config = dict(
    hidden_size=192,
    d_shared_expert=0,
    hidden_act='squared_relu',
    moe_layers=[1, 2, 3, 4, 5, 6, 7, 8, 9, 10, 11, 12, 13, 14, 15],
    router_score='softmax',
    balance_loss=0.00298,
    balance_bias=False,
    init_std_router=0.0338,
    max_seq_len=512,
)
Below are experts of layer 8 (counted from 0) of a mixture-of-experts language model. Rows are named router (the router's row for the expert) and show model dimensions 0-191. Each number is 50 + 15 x the weight over its row's rms, rounded and kept within 0 to 99.
Before each expert's rows: a language model's description of what the expert responds to. This comes from a sample of Wikipedia text that the model never trained on.

# expert 26
Description: Sentence subjects and clause starters like He, she, they, who, which, that, usually opening a new clause before its verb.
router:61 48 64 43 47 53 57 50 57 50 47 67 20 56 49 63 27 21 30 31 58 52 36 35 39 35 71 34 52 49 58 81 35 72 33 43 53 43 43 64 56 55 59 33 43 57 69 39 53 57 43 60 44 55 52 51 73 52 36 69 71 60 53 50 43 59 52 47 55 47 73 45 82 62 39 30 61 07 76 32 65 45 52 24 49 46 74 82 84 60 66 51 63 63 47 64 71 81 50 47 37 73 35 43 39 39 75 46 31 58 27 64 46 48 59 57 65 60 35 36 29 26 26 78 38 56 57 42 43 37 44 78 68 38 37 48 36 24 68 67 39 57 32 51 52 42 36 75 65 39 71 53 56 38 85 49 50 70 42 38 33 43 49 27 46 30 56 77 64 60 43 61 70 66 47 65 49 57 63 32 29 36 72 68 57 34 44 22 54 65 38 68

# expert 31
Description: Biography openings: pronunciation slashes, (born, birth-year digits, nationality and job words like American politician, retired, plus non-Latin script bytes.
router:60 52 50 45 51 48 59 54 34 28 29 33 44 35 56 41 28 66 71 70 44 61 44 71 44 61 64 35 35 47 40 53 57 62 74 55 38 31 40 20 54 41 34 66 80 43 36 70 32 41 51 75 37 77 32 30 45 57 87 42 49 60 62 68 46 59 88 37 50 53 55 70 44 43 51 48 73 60 43 47 94 48 71 70 72 31 37 19 42 48 30 30 56 45 66 60 18 73 39 57 55 37 77 44 24 65 05 54 13 34 41 42 57 48 75 62 52 75 42 55 59 33 56 60 64 58 57 57 60 27 37 52 42 40 51 44 52 40 33 60 60 62 49 71 38 58 52 48 54 43 40 24 47 50 74 52 33 40 30 47 38 32 33 36 61 49 31 56 68 41 41 48 53 46 45 32 44 36 32 55 46 70 40 28 43 30 47 50 43 39 24 66

# expert 23
Description: The preposition in, often after place or format words in film, TV and radio text, like aired on NBC in, in Region 1.
router:37 38 19 51 43 50 67 54 64 10 49 32 61 39 36 40 70 52 53 40 35 44 75 46 63 42 65 42 51 51 52 82 67 51 52 67 72 64 48 69 53 43 18 43 42 59 22 55 64 45 49 57 25 36 44 85 54 64 50 47 13 66 64 26 48 13 83 64 82 56 49 50 59 28 49 51 67 57 47 59 45 50 40 56 36 39 44 30 69 23 61 46 53 80 67 60 25 68 27 35 44 47 35 31 33 45 53 68 35 53 69 71 56 43 32 52 57 49 36 50 83 53 61 43 49 46 66 72 56 60 61 47 47 35 44 65 46 70 40 43 73 45 35 33 38 64 61 39 57 93 68 32 37 48 50 27 78 46 45 32 41 38 13 47 50 43 59 23 57 48 48 40 38 47 59 59 62 47 37 58 46 33 58 60 52 72 53 42 27 51 64 44

# expert 28
Description: Number pieces like 000, 500, million, billion and words about aircraft, transport, design, tax in technical or financial contexts.
router:58 50 27 55 59 48 46 55 58 79 53 45 70 46 46 43 77 70 39 50 46 41 48 25 55 37 41 62 84 63 67 77 36 61 74 33 59 55 41 52 57 32 51 68 72 25 64 67 45 41 48 63 36 31 45 80 55 26 51 60 50 52 67 34 72 66 64 35 56 39 58 55 85 25 29 61 51 55 62 58 46 51 48 55 52 43 49 83 56 49 54 22 54 41 52 76 58 51 39 44 53 68 57 44 46 66 63 54 43 63 29 60 58 50 46 42 65 54 70 53 51 43 65 43 38 69 68 46 84 28 78 55 50 62 40 39 56 63 54 45 52 77 27 32 60 58 47 68 57 35 28 59 49 14 51 45 27 18 48 43 45 44 46 65 53 99 45 71 69 70 76 16 39 21 49 49 45 35 74 57 59 71 76 43 65 52 42 33 65 44 63 52

# expert 2
Description: Second pieces of foreign names after an initial capital piece like K, Ch, Y, J, as in K-og-i, K-urt, Y-akov-lev.
router:52 69 69 61 54 18 63 51 55 32 63 52 48 45 38 69 16 40 35 50 23 71 58 47 55 38 24 43 76 47 26 43 33 53 45 52 55 81 64 42 58 61 49 33 67 63 73 55 42 65 39 51 74 45 52 11 43 66 40 49 51 56 43 33 75 49 42 52 40 45 52 61 54 42 35 49 44 56 43 52 54 75 61 42 47 60 66 50 25 35 67 76 45 58 58 51 58 52 55 91 19 82 63 50 32 58 47 42 75 22 54 77 37 40 73 49 61 55 54 54 68 62 46 51 81 55 36 43 48 48 54 40 57 34 57 27 52 67 53 38 65 44 34 63 28 36 37 44 52 46 68 44 36 53 85 60 61 55 71 46 51 60 45 00 28 51 30 55 48 51 62 60 41 48 29 46 50 62 43 74 62 22 21 29 29 70 50 46 34 34 68 34

# expert 12
Description: Middle and ending pieces of technical and academic words, mainly adjective endings like -al, -ic, -ular, -ational; e.g. causal, optic, autosomal.
router:25 51 55 69 61 16 14 58 52 73 54 52 59 40 37 42 51 33 41 47 62 54 13 43 42 29 42 51 52 67 51 43 64 38 41 65 62 33 44 61 10 72 61 33 58 66 58 62 46 41 39 59 41 55 38 67 47 53 48 20 57 64 02 27 26 70 67 38 66 60 33 65 46 54 46 57 56 34 75 30 46 28 75 33 47 52 47 30 67 38 65 30 58 44 28 72 52 48 57 31 57 27 41 63 66 59 68 40 45 49 42 54 63 58 72 52 64 38 56 40 48 65 62 30 36 51 60 32 48 19 56 51 59 42 48 68 89 56 58 73 45 44 68 54 40 41 71 57 25 56 34 59 68 54 24 66 41 51 47 54 57 29 55 99 47 54 41 43 57 51 58 34 74 61 60 37 55 44 65 56 67 43 77 41 32 51 64 59 58 56 45 62

# expert 21
Description: Possessive 's and ' after names or organizations, closing parentheses, line breaks ending list entries, and Award/Awards in honours sections.
router:58 47 55 78 52 59 44 59 85 48 42 42 64 59 39 29 43 67 61 55 22 35 53 45 39 46 10 52 49 83 74 46 38 42 79 44 66 77 38 44 49 64 56 45 72 31 58 39 68 56 30 69 44 35 53 59 53 55 26 51 63 32 53 23 51 34 65 26 57 54 44 50 47 44 34 57 54 44 37 57 62 72 69 34 54 42 54 61 91 51 64 43 53 53 46 18 47 36 49 42 32 51 60 46 74 86 37 50 59 51 71 68 47 78 45 53 66 43 44 59 60 20 34 57 48 47 62 36 71 70 52 61 32 62 71 70 43 53 60 27 52 46 24 57 85 58 43 38 51 49 50 65 77 37 58 33 22 56 37 69 36 38 60 61 52 60 42 40 54 70 53 48 60 52 32 46 42 67 20 43 34 50 51 68 33 30 74 58 18 73 54 81

# expert 0
Description: Spaces, en dashes and commas between or before numbers, as in year ranges (1928–1995), currency amounts, score lists and lineups.
router:57 54 57 46 42 40 38 70 76 56 77 50 75 59 21 62 37 29 49 59 40 27 46 41 66 50 47 54 37 78 61 46 27 55 60 34 28 76 46 46 64 24 46 59 55 40 66 38 52 37 41 54 60 62 45 58 65 47 58 56 62 05 55 47 39 67 56 50 60 51 81 45 51 42 52 59 67 67 46 41 43 64 66 72 69 60 38 21 34 54 55 50 54 61 63 41 45 40 55 45 37 51 41 33 35 60 45 41 29 81 55 55 64 49 38 46 65 49 47 76 49 54 37 65 69 37 66 49 36 64 50 27 68 67 49 36 48 91 59 26 46 68 50 08 75 52 42 60 63 72 49 48 63 31 23 45 60 44 33 60 50 18 40 58 44 77 27 38 56 59 34 69 41 31 29 05 51 52 50 36 68 58 84 77 26 40 43 61 40 35 40 52

# expert 13
Description: Forms of be (was, is, were, are, to be, being, has been) and passive participles that follow them, like washed, sacked, employed.
router:47 43 29 42 59 56 45 39 26 42 36 49 40 54 49 94 57 63 23 45 36 60 60 42 72 55 40 35 40 62 62 38 66 54 60 43 61 55 56 64 66 32 55 53 30 67 37 51 52 46 35 54 16 62 40 28 56 72 32 49 28 49 58 54 55 47 25 58 36 50 67 74 66 39 47 54 45 50 66 29 33 63 43 54 69 63 42 93 42 74 45 50 54 43 84 68 74 30 57 66 55 25 35 41 64 51 55 50 48 29 38 50 68 49 17 31 21 48 46 10 41 50 48 60 56 52 18 39 51 28 70 60 37 59 50 26 27 59 59 54 36 37 52 57 34 49 07 48 39 46 43 66 66 37 61 52 64 62 44 55 72 66 71 88 65 23 64 62 35 59 37 24 57 47 54 49 45 46 40 38 62 55 26 57 34 57 20 53 39 39 51 59

# expert 24
Description: Endings like -us, -is, -ax in classical or Latin names (Perseus, Proteus), and common first names such as Thomas, George, Louis, William.
router:56 58 63 36 56 35 32 54 52 60 17 57 27 38 49 49 44 34 44 79 60 41 59 59 48 63 38 63 48 46 22 41 55 20 58 58 40 65 08 57 39 26 67 44 50 46 44 65 47 41 31 56 85 55 66 59 51 42 36 38 48 54 68 29 61 59 38 31 43 62 47 47 54 33 52 31 65 42 73 79 41 44 41 46 39 51 49 63 56 76 44 67 36 60 60 36 61 81 52 41 60 62 60 56 66 48 50 75 37 71 16 22 49 42 74 40 49 18 36 35 27 37 44 38 34 66 50 46 65 63 43 60 44 69 57 56 70 61 45 80 54 34 63 41 60 51 58 44 33 38 63 65 71 46 58 36 32 45 99 69 33 43 52 67 22 64 53 55 72 26 31 45 15 59 58 40 64 45 60 33 43 42 58 57 46 21 50 65 34 35 58 44

# expert 3
Description: Middle or final pieces of personal and place names, especially Spanish, Romance or Anglo surnames, plus Miss; e.g. Mar-añ-ón, Lynch, Men-ina.
router:25 53 60 60 36 53 57 47 62 26 74 41 77 16 50 49 55 70 59 40 67 61 39 46 66 62 49 40 64 52 64 43 37 58 43 52 70 63 43 53 71 52 36 50 28 42 37 59 29 45 65 58 68 33 32 38 54 36 40 29 31 39 54 39 64 41 34 51 37 18 52 66 69 58 68 52 52 47 37 59 57 41 32 24 45 30 62 80 53 63 32 15 48 43 35 25 39 67 52 55 25 64 68 45 49 47 25 78 45 40 48 23 61 38 81 41 34 36 46 43 49 47 42 46 45 68 33 52 56 49 59 64 55 26 24 42 56 55 62 71 44 56 54 54 67 35 34 49 68 73 19 46 25 70 26 70 78 62 31 44 61 56 40 29 53 49 29 32 18 66 31 33 32 37 66 26 53 47 58 69 46 40 43 54 46 48 27 54 55 81 67 18

# expert 14
Description: Vowel-led second pieces of names after a capital initial piece, especially at, as in F-at-u, F-at-imid, H-ath-away, Mat, Bat.
router:50 47 44 52 38 45 53 44 54 40 82 37 43 63 52 52 53 41 36 89 51 48 66 88 32 54 58 51 50 87 43 66 78 33 32 60 57 64 51 54 37 54 51 34 84 72 36 45 49 64 25 57 61 64 63 42 49 75 38 46 33 55 48 45 72 32 57 58 68 51 70 45 58 34 49 51 52 53 55 40 80 64 49 24 51 55 49 42 28 42 66 26 44 21 48 34 45 22 60 38 62 48 64 45 42 34 53 44 60 65 48 47 82 64 28 72 74 46 64 77 51 49 49 46 60 32 34 60 67 81 40 47 35 80 44 55 51 49 57 10 73 46 41 47 41 66 68 46 81 34 63 38 44 61 50 25 38 54 76 39 31 50 24 47 61 30 61 21 37 67 31 57 48 35 49 56 55 47 79 74 27 24 64 52 44 55 62 62 55 66 64 47

# expert 6
Description: Sports words in team and season write-ups: season, Cup, League, record, draw, start, teams, plus squad-table positions like MF, FW.
router:50 52 47 44 22 54 49 70 49 57 53 27 28 70 99 20 70 48 53 39 53 57 67 62 27 48 56 67 39 34 64 67 33 62 26 30 47 81 65 30 58 43 45 68 42 34 56 31 32 44 46 47 50 68 51 53 62 33 63 47 56 24 26 65 45 53 45 32 37 47 46 32 46 48 81 63 45 46 44 44 57 37 26 38 42 45 55 63 60 41 40 41 36 24 59 34 38 51 44 38 30 79 53 32 36 66 61 81 42 55 56 40 63 35 33 81 51 55 38 59 71 52 53 66 71 10 62 31 48 38 26 39 57 48 77 26 31 73 17 55 34 53 39 20 38 53 43 58 47 75 60 31 54 73 32 31 42 40 66 72 45 41 43 29 44 54 47 50 36 66 71 47 64 41 41 60 38 62 49 66 62 56 40 45 40 30 63 64 67 53 58 70

# expert 8
Description: Prepositions after verbs or nouns that introduce an agent, purpose or partner, such as by, to, with, via, against, alongside.
router:39 43 45 40 51 40 45 59 61 62 71 61 53 58 61 45 24 60 47 50 75 26 44 58 50 61 40 57 61 48 57 38 47 15 74 38 40 45 97 73 69 23 47 34 39 43 43 34 64 39 45 33 45 59 41 38 67 55 65 37 70 30 54 44 52 33 82 69 49 69 44 48 38 40 58 51 45 54 30 51 96 29 57 95 36 58 59 52 65 17 48 55 60 60 28 49 44 64 38 45 56 55 43 39 33 45 35 43 46 60 57 31 51 75 22 76 52 44 66 40 40 60 59 46 59 78 37 75 30 54 65 46 52 43 54 74 46 56 43 42 52 53 55 85 52 43 46 62 68 41 53 26 28 51 59 65 74 25 48 39 56 42 54 66 68 57 57 62 72 20 55 55 52 21 30 45 59 47 68 27 72 44 69 47 34 56 53 62 59 46 31 13

# expert 30
Description: Opening stems of ordinary English words right after a short prefix piece, like prot, fort, disp, exam, and single letters like f in smurf.
router:60 39 41 49 65 28 44 39 68 51 38 50 63 38 73 60 47 17 57 64 59 31 32 68 60 42 45 68 38 58 55 50 45 16 30 47 69 71 47 49 66 51 42 52 25 54 49 32 58 83 78 51 46 19 55 63 49 63 52 49 12 42 41 63 60 34 38 60 62 49 37 78 60 52 48 33 56 52 25 60 53 24 67 44 47 61 72 36 39 59 61 44 42 84 30 44 65 39 73 46 69 56 35 48 48 36 55 45 47 66 50 40 36 19 63 43 81 43 52 55 71 34 53 41 45 64 39 52 27 43 20 31 39 72 71 62 62 56 63 67 55 50 49 57 56 19 52 48 28 64 25 92 56 76 72 59 42 66 49 25 36 37 67 17 49 53 30 40 50 51 39 44 57 46 25 43 65 45 39 55 68 64 27 39 70 36 54 42 60 70 57 66

# expert 5
Description: The word and or ampersand, percent signs, and word-final pieces of German or Scandinavian names such as Husser-l, Ert-l, Mjønd-al-en.
router:69 52 63 65 44 51 56 58 45 23 57 52 20 47 53 45 61 77 82 46 48 59 38 59 59 25 40 06 65 78 16 67 59 37 50 40 45 46 57 70 60 40 43 52 34 55 65 57 47 52 60 48 52 66 34 57 55 62 53 89 39 09 52 63 70 90 52 37 51 71 67 66 61 56 53 47 74 37 31 47 42 58 60 78 26 76 55 37 69 47 49 48 70 54 63 58 15 64 27 58 42 59 47 34 46 31 17 33 74 46 46 67 55 57 57 37 80 49 73 57 38 46 47 51 55 46 45 60 66 60 32 59 46 23 33 39 51 46 34 44 46 51 51 22 67 57 66 61 48 53 80 51 32 49 42 60 67 51 42 36 44 68 48 63 84 61 50 21 65 69 50 48 60 60 46 44 50 78 53 44 44 67 69 61 34 61 44 61 55 72 59 60

# expert 4
Description: Noun-ending pieces such as -ium, -ity, -ory, -ator (aluminium, depository, Bellator) and technology words like software, factory, models.
router:63 55 26 80 36 48 46 61 54 49 63 73 58 55 52 49 60 60 18 60 48 63 57 49 49 33 40 37 51 30 72 57 27 50 50 72 74 44 43 59 45 36 39 51 63 62 66 66 42 52 42 73 54 29 39 57 47 34 48 80 59 50 37 47 51 51 90 75 56 43 51 37 57 57 65 52 38 61 80 39 28 40 41 61 70 64 59 67 17 42 33 48 16 55 72 49 40 46 42 30 58 89 30 55 35 57 34 27 47 76 39 57 53 53 49 49 84 63 44 55 31 49 45 39 34 30 20 68 35 09 72 48 48 60 54 43 63 56 43 42 48 36 38 39 48 48 48 73 53 66 34 55 69 60 57 38 51 72 53 53 23 51 42 47 73 36 26 30 32 61 61 46 34 29 63 24 35 48 92 36 51 63 71 65 37 44 35 34 59 54 68 53

# expert 9
Description: Digits and pipe separators inside stats and results tables, plus accented or diacritic letters in foreign names (ä, á, ić, ey).
router:60 40 49 73 36 49 69 61 55 56 59 57 41 59 57 64 70 69 58 40 42 27 61 34 54 43 52 36 63 53 66 61 32 37 48 41 70 61 31 49 38 55 45 59 32 62 81 58 39 33 37 55 88 55 65 47 84 71 50 23 17 45 77 64 66 89 58 53 37 75 31 41 50 49 68 70 44 59 29 34 68 45 72 49 56 32 33 53 48 34 67 55 67 47 54 34 45 79 67 50 25 62 53 29 38 45 44 55 40 25 45 64 35 62 36 88 70 50 38 50 49 65 52 83 71 24 11 47 37 20 57 62 77 43 46 51 83 65 37 60 28 36 60 55 62 65 40 32 30 55 57 40 49 50 39 39 46 44 54 38 42 46 39 36 47 39 57 60 44 68 60 64 22 47 44 43 52 29 46 40 33 49 35 40 22 49 56 55 50 38 30 64

# expert 29
Description: Office titles like President, Secretary, Minister, Director, and infobox field names before colons, such as Grades, seasons, episodes, Preceded by.
router:58 55 52 36 54 61 46 59 38 45 40 44 57 32 35 47 45 69 59 54 38 42 24 41 33 64 54 64 47 56 31 66 43 35 43 39 63 45 61 36 55 50 53 55 47 51 55 30 30 55 28 49 59 59 42 37 60 40 52 54 55 78 64 15 69 49 35 21 72 58 59 54 31 58 50 64 46 42 46 56 61 68 59 47 35 66 52 61 63 39 42 44 27 76 44 48 50 24 57 36 39 66 48 51 37 23 54 53 56 54 33 74 49 59 80 38 70 47 25 47 45 62 67 35 13 33 92 50 50 47 90 14 55 57 24 47 21 49 52 31 49 39 29 59 47 69 27 31 11 53 36 51 55 68 60 21 57 54 36 41 33 48 43 58 61 81 55 29 45 72 52 17 59 20 49 32 55 45 47 41 62 65 84 25 62 27 49 55 43 66 58 64

# expert 1
Description: List dashes, table pipes and prepositions like in the, of the, On before years or places, plus place-name pieces such as Bolivar, Antarctica.
router:70 52 67 48 49 18 43 61 46 53 25 46 44 18 35 39 49 38 55 60 54 76 87 54 53 40 67 49 14 52 65 40 32 57 32 58 55 27 38 73 51 68 19 35 84 12 55 50 52 35 65 51 67 39 64 32 48 41 43 53 59 42 50 52 45 38 65 43 52 54 67 53 40 44 09 58 42 50 70 69 37 46 47 57 36 32 46 44 65 82 56 65 25 22 69 48 22 59 40 55 65 61 49 39 52 38 49 72 31 36 43 71 20 72 45 51 65 66 52 72 42 52 47 78 62 50 31 63 28 41 68 34 36 60 89 63 55 35 59 34 32 49 62 42 61 61 35 49 53 44 52 51 57 68 37 60 48 50 53 58 67 30 59 64 26 43 62 53 39 42 19 49 40 83 52 39 70 56 71 62 39 29 55 52 63 62 60 43 40 56 38 27

# expert 25
Description: Digits after decimal points and open parentheses in climate tables, percentages and unit conversions, like 1.3 (34., 1.65%, km^{2} (58.
router:70 40 24 34 61 74 41 37 89 42 61 67 74 74 26 43 42 67 23 67 60 32 46 59 49 67 50 34 59 38 46 58 52 62 62 29 34 37 46 36 64 58 32 58 57 62 82 67 54 51 39 46 66 19 43 58 29 43 46 49 57 53 62 46 66 89 53 65 36 56 43 39 47 46 36 61 54 43 28 48 54 47 49 39 36 77 58 65 57 50 49 48 52 64 73 17 72 36 75 68 55 58 61 51 62 32 50 27 55 58 55 78 61 35 43 59 21 59 30 52 41 74 57 37 17 25 54 42 57 52 55 49 41 21 31 35 64 22 69 20 45 66 52 43 61 45 60 43 51 49 33 62 40 30 65 41 26 39 34 36 68 27 50 48 46 93 55 35 50 44 52 26 58 45 62 73 39 52 31 66 72 38 51 49 45 28 58 46 48 77 50 55

# expert 19
Description: First digit of years after spaces, pipes or parentheses (2 in 2021, 1 in 1975), plus Par/par word starts and single capital A.
router:66 64 49 67 32 39 61 75 39 36 73 23 77 50 55 45 39 24 61 35 46 49 43 37 40 54 64 53 52 69 55 55 51 54 74 50 67 60 50 39 40 40 56 27 60 97 65 43 31 33 69 43 39 18 57 56 37 47 55 55 66 74 68 47 59 35 73 43 64 43 64 39 76 55 41 53 26 62 17 56 33 58 51 39 49 24 40 49 48 32 49 35 74 24 59 55 54 60 32 45 37 44 66 16 64 34 44 39 57 58 47 72 49 48 39 68 76 35 23 90 52 35 75 29 49 29 68 43 54 46 56 75 58 70 24 43 59 46 41 29 26 65 47 41 56 61 55 42 26 35 55 22 67 58 43 37 34 71 41 66 40 45 66 59 52 50 48 46 30 53 49 72 44 58 37 65 25 37 38 44 48 60 21 42 67 35 35 57 64 42 78 47

# expert 20
Description: Lowercase word-start pieces c, s, g, h after possessives or articles, notably fian-c-é, wild-c-ards, s-abotage, so, rec.
router:66 29 64 52 22 60 76 63 52 66 60 56 61 55 49 44 50 39 64 70 54 48 37 62 51 52 39 58 39 42 40 57 68 43 69 34 45 39 46 62 54 66 54 74 57 56 59 46 65 27 55 22 58 62 40 37 76 43 56 65 65 21 44 42 71 47 72 21 65 22 29 49 68 54 45 37 62 47 54 34 71 37 70 52 67 70 30 42 63 50 54 67 35 83 40 48 58 24 38 74 30 45 72 78 57 00 62 41 55 75 49 46 60 51 60 49 33 53 56 43 34 57 84 46 26 53 64 80 65 65 26 44 62 26 81 49 35 43 57 55 53 60 64 50 38 52 64 55 25 26 56 57 24 36 64 59 52 32 48 63 57 81 51 52 37 60 47 77 55 49 52 51 19 51 56 44 67 37 32 45 58 58 63 46 69 53 22 26 50 24 50 48

# expert 22
Description: Capitalized words and initials inside titles of songs, films, albums and shows, like Love, Dead, Live, Everything Went Fine, The Road Below.
router:39 71 22 33 63 55 40 48 47 43 42 42 35 67 10 21 94 57 66 47 66 18 24 34 36 92 53 53 53 50 30 43 59 62 82 43 46 48 38 56 61 35 52 64 10 43 48 58 52 37 63 62 65 41 33 73 53 51 30 72 53 36 41 41 60 58 40 42 45 40 36 50 56 68 22 72 35 55 56 47 40 63 59 64 20 53 44 60 69 41 51 70 39 62 29 39 74 35 38 30 69 66 54 43 58 64 56 39 60 67 71 49 35 68 54 63 53 67 28 50 99 51 59 35 36 51 64 67 61 44 29 38 58 68 24 81 31 51 37 40 43 59 41 50 37 62 57 58 45 62 57 56 17 62 44 42 65 48 41 60 66 56 50 44 44 46 57 54 39 48 34 66 39 60 31 56 30 55 58 61 52 47 44 54 47 37 63 29 56 70 25 68

# expert 15
Description: Word-internal letters like r, st, mb, plus ordinal and date pieces (143rd, 19 February), in names and ordinary words alike.
router:56 55 48 55 37 30 47 32 67 37 60 38 39 39 29 26 56 60 51 46 43 21 55 38 41 46 26 53 35 42 41 37 44 60 28 53 47 47 51 53 65 00 51 73 75 52 54 19 62 58 27 54 23 20 50 62 46 53 48 55 38 64 41 49 19 48 47 59 65 52 51 34 69 45 42 58 45 42 43 76 24 46 58 48 41 49 31 75 50 13 33 60 51 61 32 63 56 40 72 45 79 50 60 39 66 26 21 76 58 66 45 53 29 55 55 49 54 73 58 61 62 53 50 49 64 48 48 65 49 58 57 28 89 40 21 44 60 66 38 54 86 72 53 39 33 46 56 62 42 42 41 71 65 49 75 41 33 91 66 46 44 66 12 55 37 57 51 78 49 43 39 68 61 58 66 50 64 43 41 38 59 66 31 61 47 54 41 50 51 49 66 54

# expert 17
Description: Single capitals and v pieces inside Italian, Spanish, French or Slavic names, such as Ol-v-ik, San-v-itale, de la, Val.
router:41 73 35 60 55 50 35 42 56 33 39 49 52 74 14 57 46 56 51 78 47 56 62 43 65 46 30 48 33 39 52 42 47 58 31 38 57 46 21 50 44 41 61 49 63 37 48 74 73 34 67 51 71 67 56 59 62 44 53 56 45 44 72 66 69 51 42 33 43 40 56 56 30 66 29 53 55 50 45 56 24 35 60 48 49 23 26 63 59 61 34 34 57 90 50 46 60 66 69 71 53 64 54 30 55 66 42 86 68 39 61 42 54 58 64 81 48 55 68 73 62 78 42 42 69 54 27 44 69 62 26 63 39 43 36 44 45 30 68 52 50 31 47 52 65 70 57 25 31 54 51 48 63 37 55 36 56 34 49 99 41 72 42 60 44 76 38 58 30 77 27 44 41 57 47 27 51 58 71 65 45 86 76 24 71 59 35 52 39 29 62 51

# expert 7
Description: Verb-completing pieces and particles in narrative prose: up, out, down after verbs (pick up), endings like -ing, -ed, -ated, plus battle.
router:70 53 56 70 40 42 34 67 44 52 61 50 66 44 45 54 55 66 17 55 51 96 54 54 46 68 56 44 60 46 71 36 30 52 29 41 40 76 59 54 33 53 73 52 38 51 38 50 32 38 68 55 26 32 60 41 35 29 64 33 52 78 70 63 62 61 50 34 56 79 77 41 47 52 51 58 53 54 66 43 39 41 60 76 51 71 51 35 57 49 70 57 32 61 47 53 36 62 35 56 32 13 43 72 60 52 78 41 88 52 56 59 42 55 65 81 31 57 49 49 68 51 58 41 31 21 36 75 48 30 56 68 89 76 27 32 43 66 59 41 87 46 59 23 56 54 49 81 65 40 53 53 37 58 46 45 47 55 51 39 51 54 47 63 80 69 73 73 50 33 55 58 40 74 33 71 48 48 55 74 52 65 32 61 40 53 47 51 38 40 54 60

# expert 27
Description: Function-word chunks combining prepositions or verbs with articles: in the, of the, at a, as an, marked the, inducted into the.
router:63 47 59 56 72 51 68 45 27 47 56 28 31 33 69 34 41 44 68 26 31 66 70 35 46 38 46 50 26 24 48 68 60 37 64 58 31 32 96 57 40 38 35 66 62 39 23 70 68 54 54 68 26 45 62 37 35 44 46 51 67 56 65 28 31 32 48 53 31 54 36 52 57 58 49 64 60 52 35 50 41 57 26 63 69 30 73 70 61 44 25 54 62 52 37 45 48 26 28 74 58 49 30 54 47 56 74 37 55 43 25 57 70 50 27 48 26 67 38 60 70 55 26 56 40 49 48 55 70 50 76 56 38 39 58 67 55 31 65 44 45 42 49 66 64 74 82 43 66 47 30 38 56 43 54 53 62 62 59 73 50 58 64 55 60 37 89 44 53 47 45 46 54 49 67 17 69 69 58 23 23 33 34 55 51 64 37 81 55 51 35 27

# expert 16
Description: Field labels and name pieces in infoboxes and election tables, like | Party, - • Total:, - County, and South Asian names (Balan, Rajanpur).
router:54 49 43 45 62 39 34 56 69 42 63 44 82 54 38 22 67 46 56 65 28 30 60 61 72 46 41 59 42 37 56 62 51 86 66 63 58 43 43 54 58 62 49 31 74 78 69 23 43 70 69 49 49 59 37 47 38 74 33 28 58 43 74 65 65 46 40 52 52 56 64 37 25 39 67 45 36 26 45 28 44 47 30 77 48 40 43 52 49 77 18 63 60 19 62 62 54 62 60 63 59 46 73 52 65 64 47 44 44 38 62 53 62 50 31 33 49 70 21 82 22 66 40 53 52 31 82 50 52 35 56 45 46 61 55 62 55 47 32 41 79 65 46 48 56 31 50 56 18 75 64 34 56 57 37 55 49 66 57 39 48 39 62 72 40 60 43 44 54 57 83 53 37 56 49 56 72 42 34 27 26 31 49 26 53 89 27 28 37 56 54 35

# expert 18
Description: Syllables inside Slavic, Indian, Japanese and other non-English names and titles, including CJK characters; e.g. Gumaste, Naoyuki, Ruseescu, -ović, -ski.
router:67 70 54 69 31 49 59 62 44 35 58 50 48 50 39 16 64 54 22 45 31 42 44 42 57 88 24 32 65 53 35 69 42 61 58 48 87 52 56 72 47 49 72 49 45 42 48 32 58 22 57 80 56 52 51 43 35 45 65 55 29 58 44 39 59 58 80 65 61 50 69 52 60 67 11 76 45 67 55 71 56 38 53 41 32 55 50 60 41 45 62 37 53 51 49 47 30 72 43 32 59 41 46 41 65 45 53 65 66 20 55 60 85 29 49 51 43 68 41 60 20 60 44 66 34 42 41 55 66 67 39 41 38 50 52 52 48 53 57 54 56 59 29 11 73 44 52 51 51 49 74 49 54 50 70 62 52 40 44 39 34 70 49 16 52 58 29 17 49 59 40 60 35 48 47 39 65 38 57 47 51 47 29 44 40 77 00 52 32 12 42 38

# expert 11
Description: Line-initial hyphens in bulleted lists, especially highway junction lists, plus road words such as Road, US, highway, Railroad, Creek.
router:73 39 56 71 55 18 48 68 61 65 72 30 58 39 35 53 23 54 38 53 40 29 62 43 40 64 58 13 58 37 66 50 19 74 49 37 51 62 44 49 71 24 55 51 55 56 48 47 46 37 38 50 65 45 48 55 66 44 52 59 54 52 49 48 56 61 39 30 38 36 52 39 53 50 35 56 57 34 60 63 47 39 48 56 59 60 45 30 31 48 58 35 73 55 73 51 54 33 40 36 40 65 32 29 28 47 59 23 51 44 47 52 77 37 33 53 41 59 55 50 95 70 99 24 24 40 48 71 39 63 77 51 45 30 51 46 58 59 68 70 30 59 60 60 35 56 00 38 38 64 35 51 60 50 49 47 53 44 54 37 35 62 29 59 57 52 58 33 55 64 69 66 30 57 41 21 59 53 51 59 39 63 59 74 61 55 38 20 51 21 63 43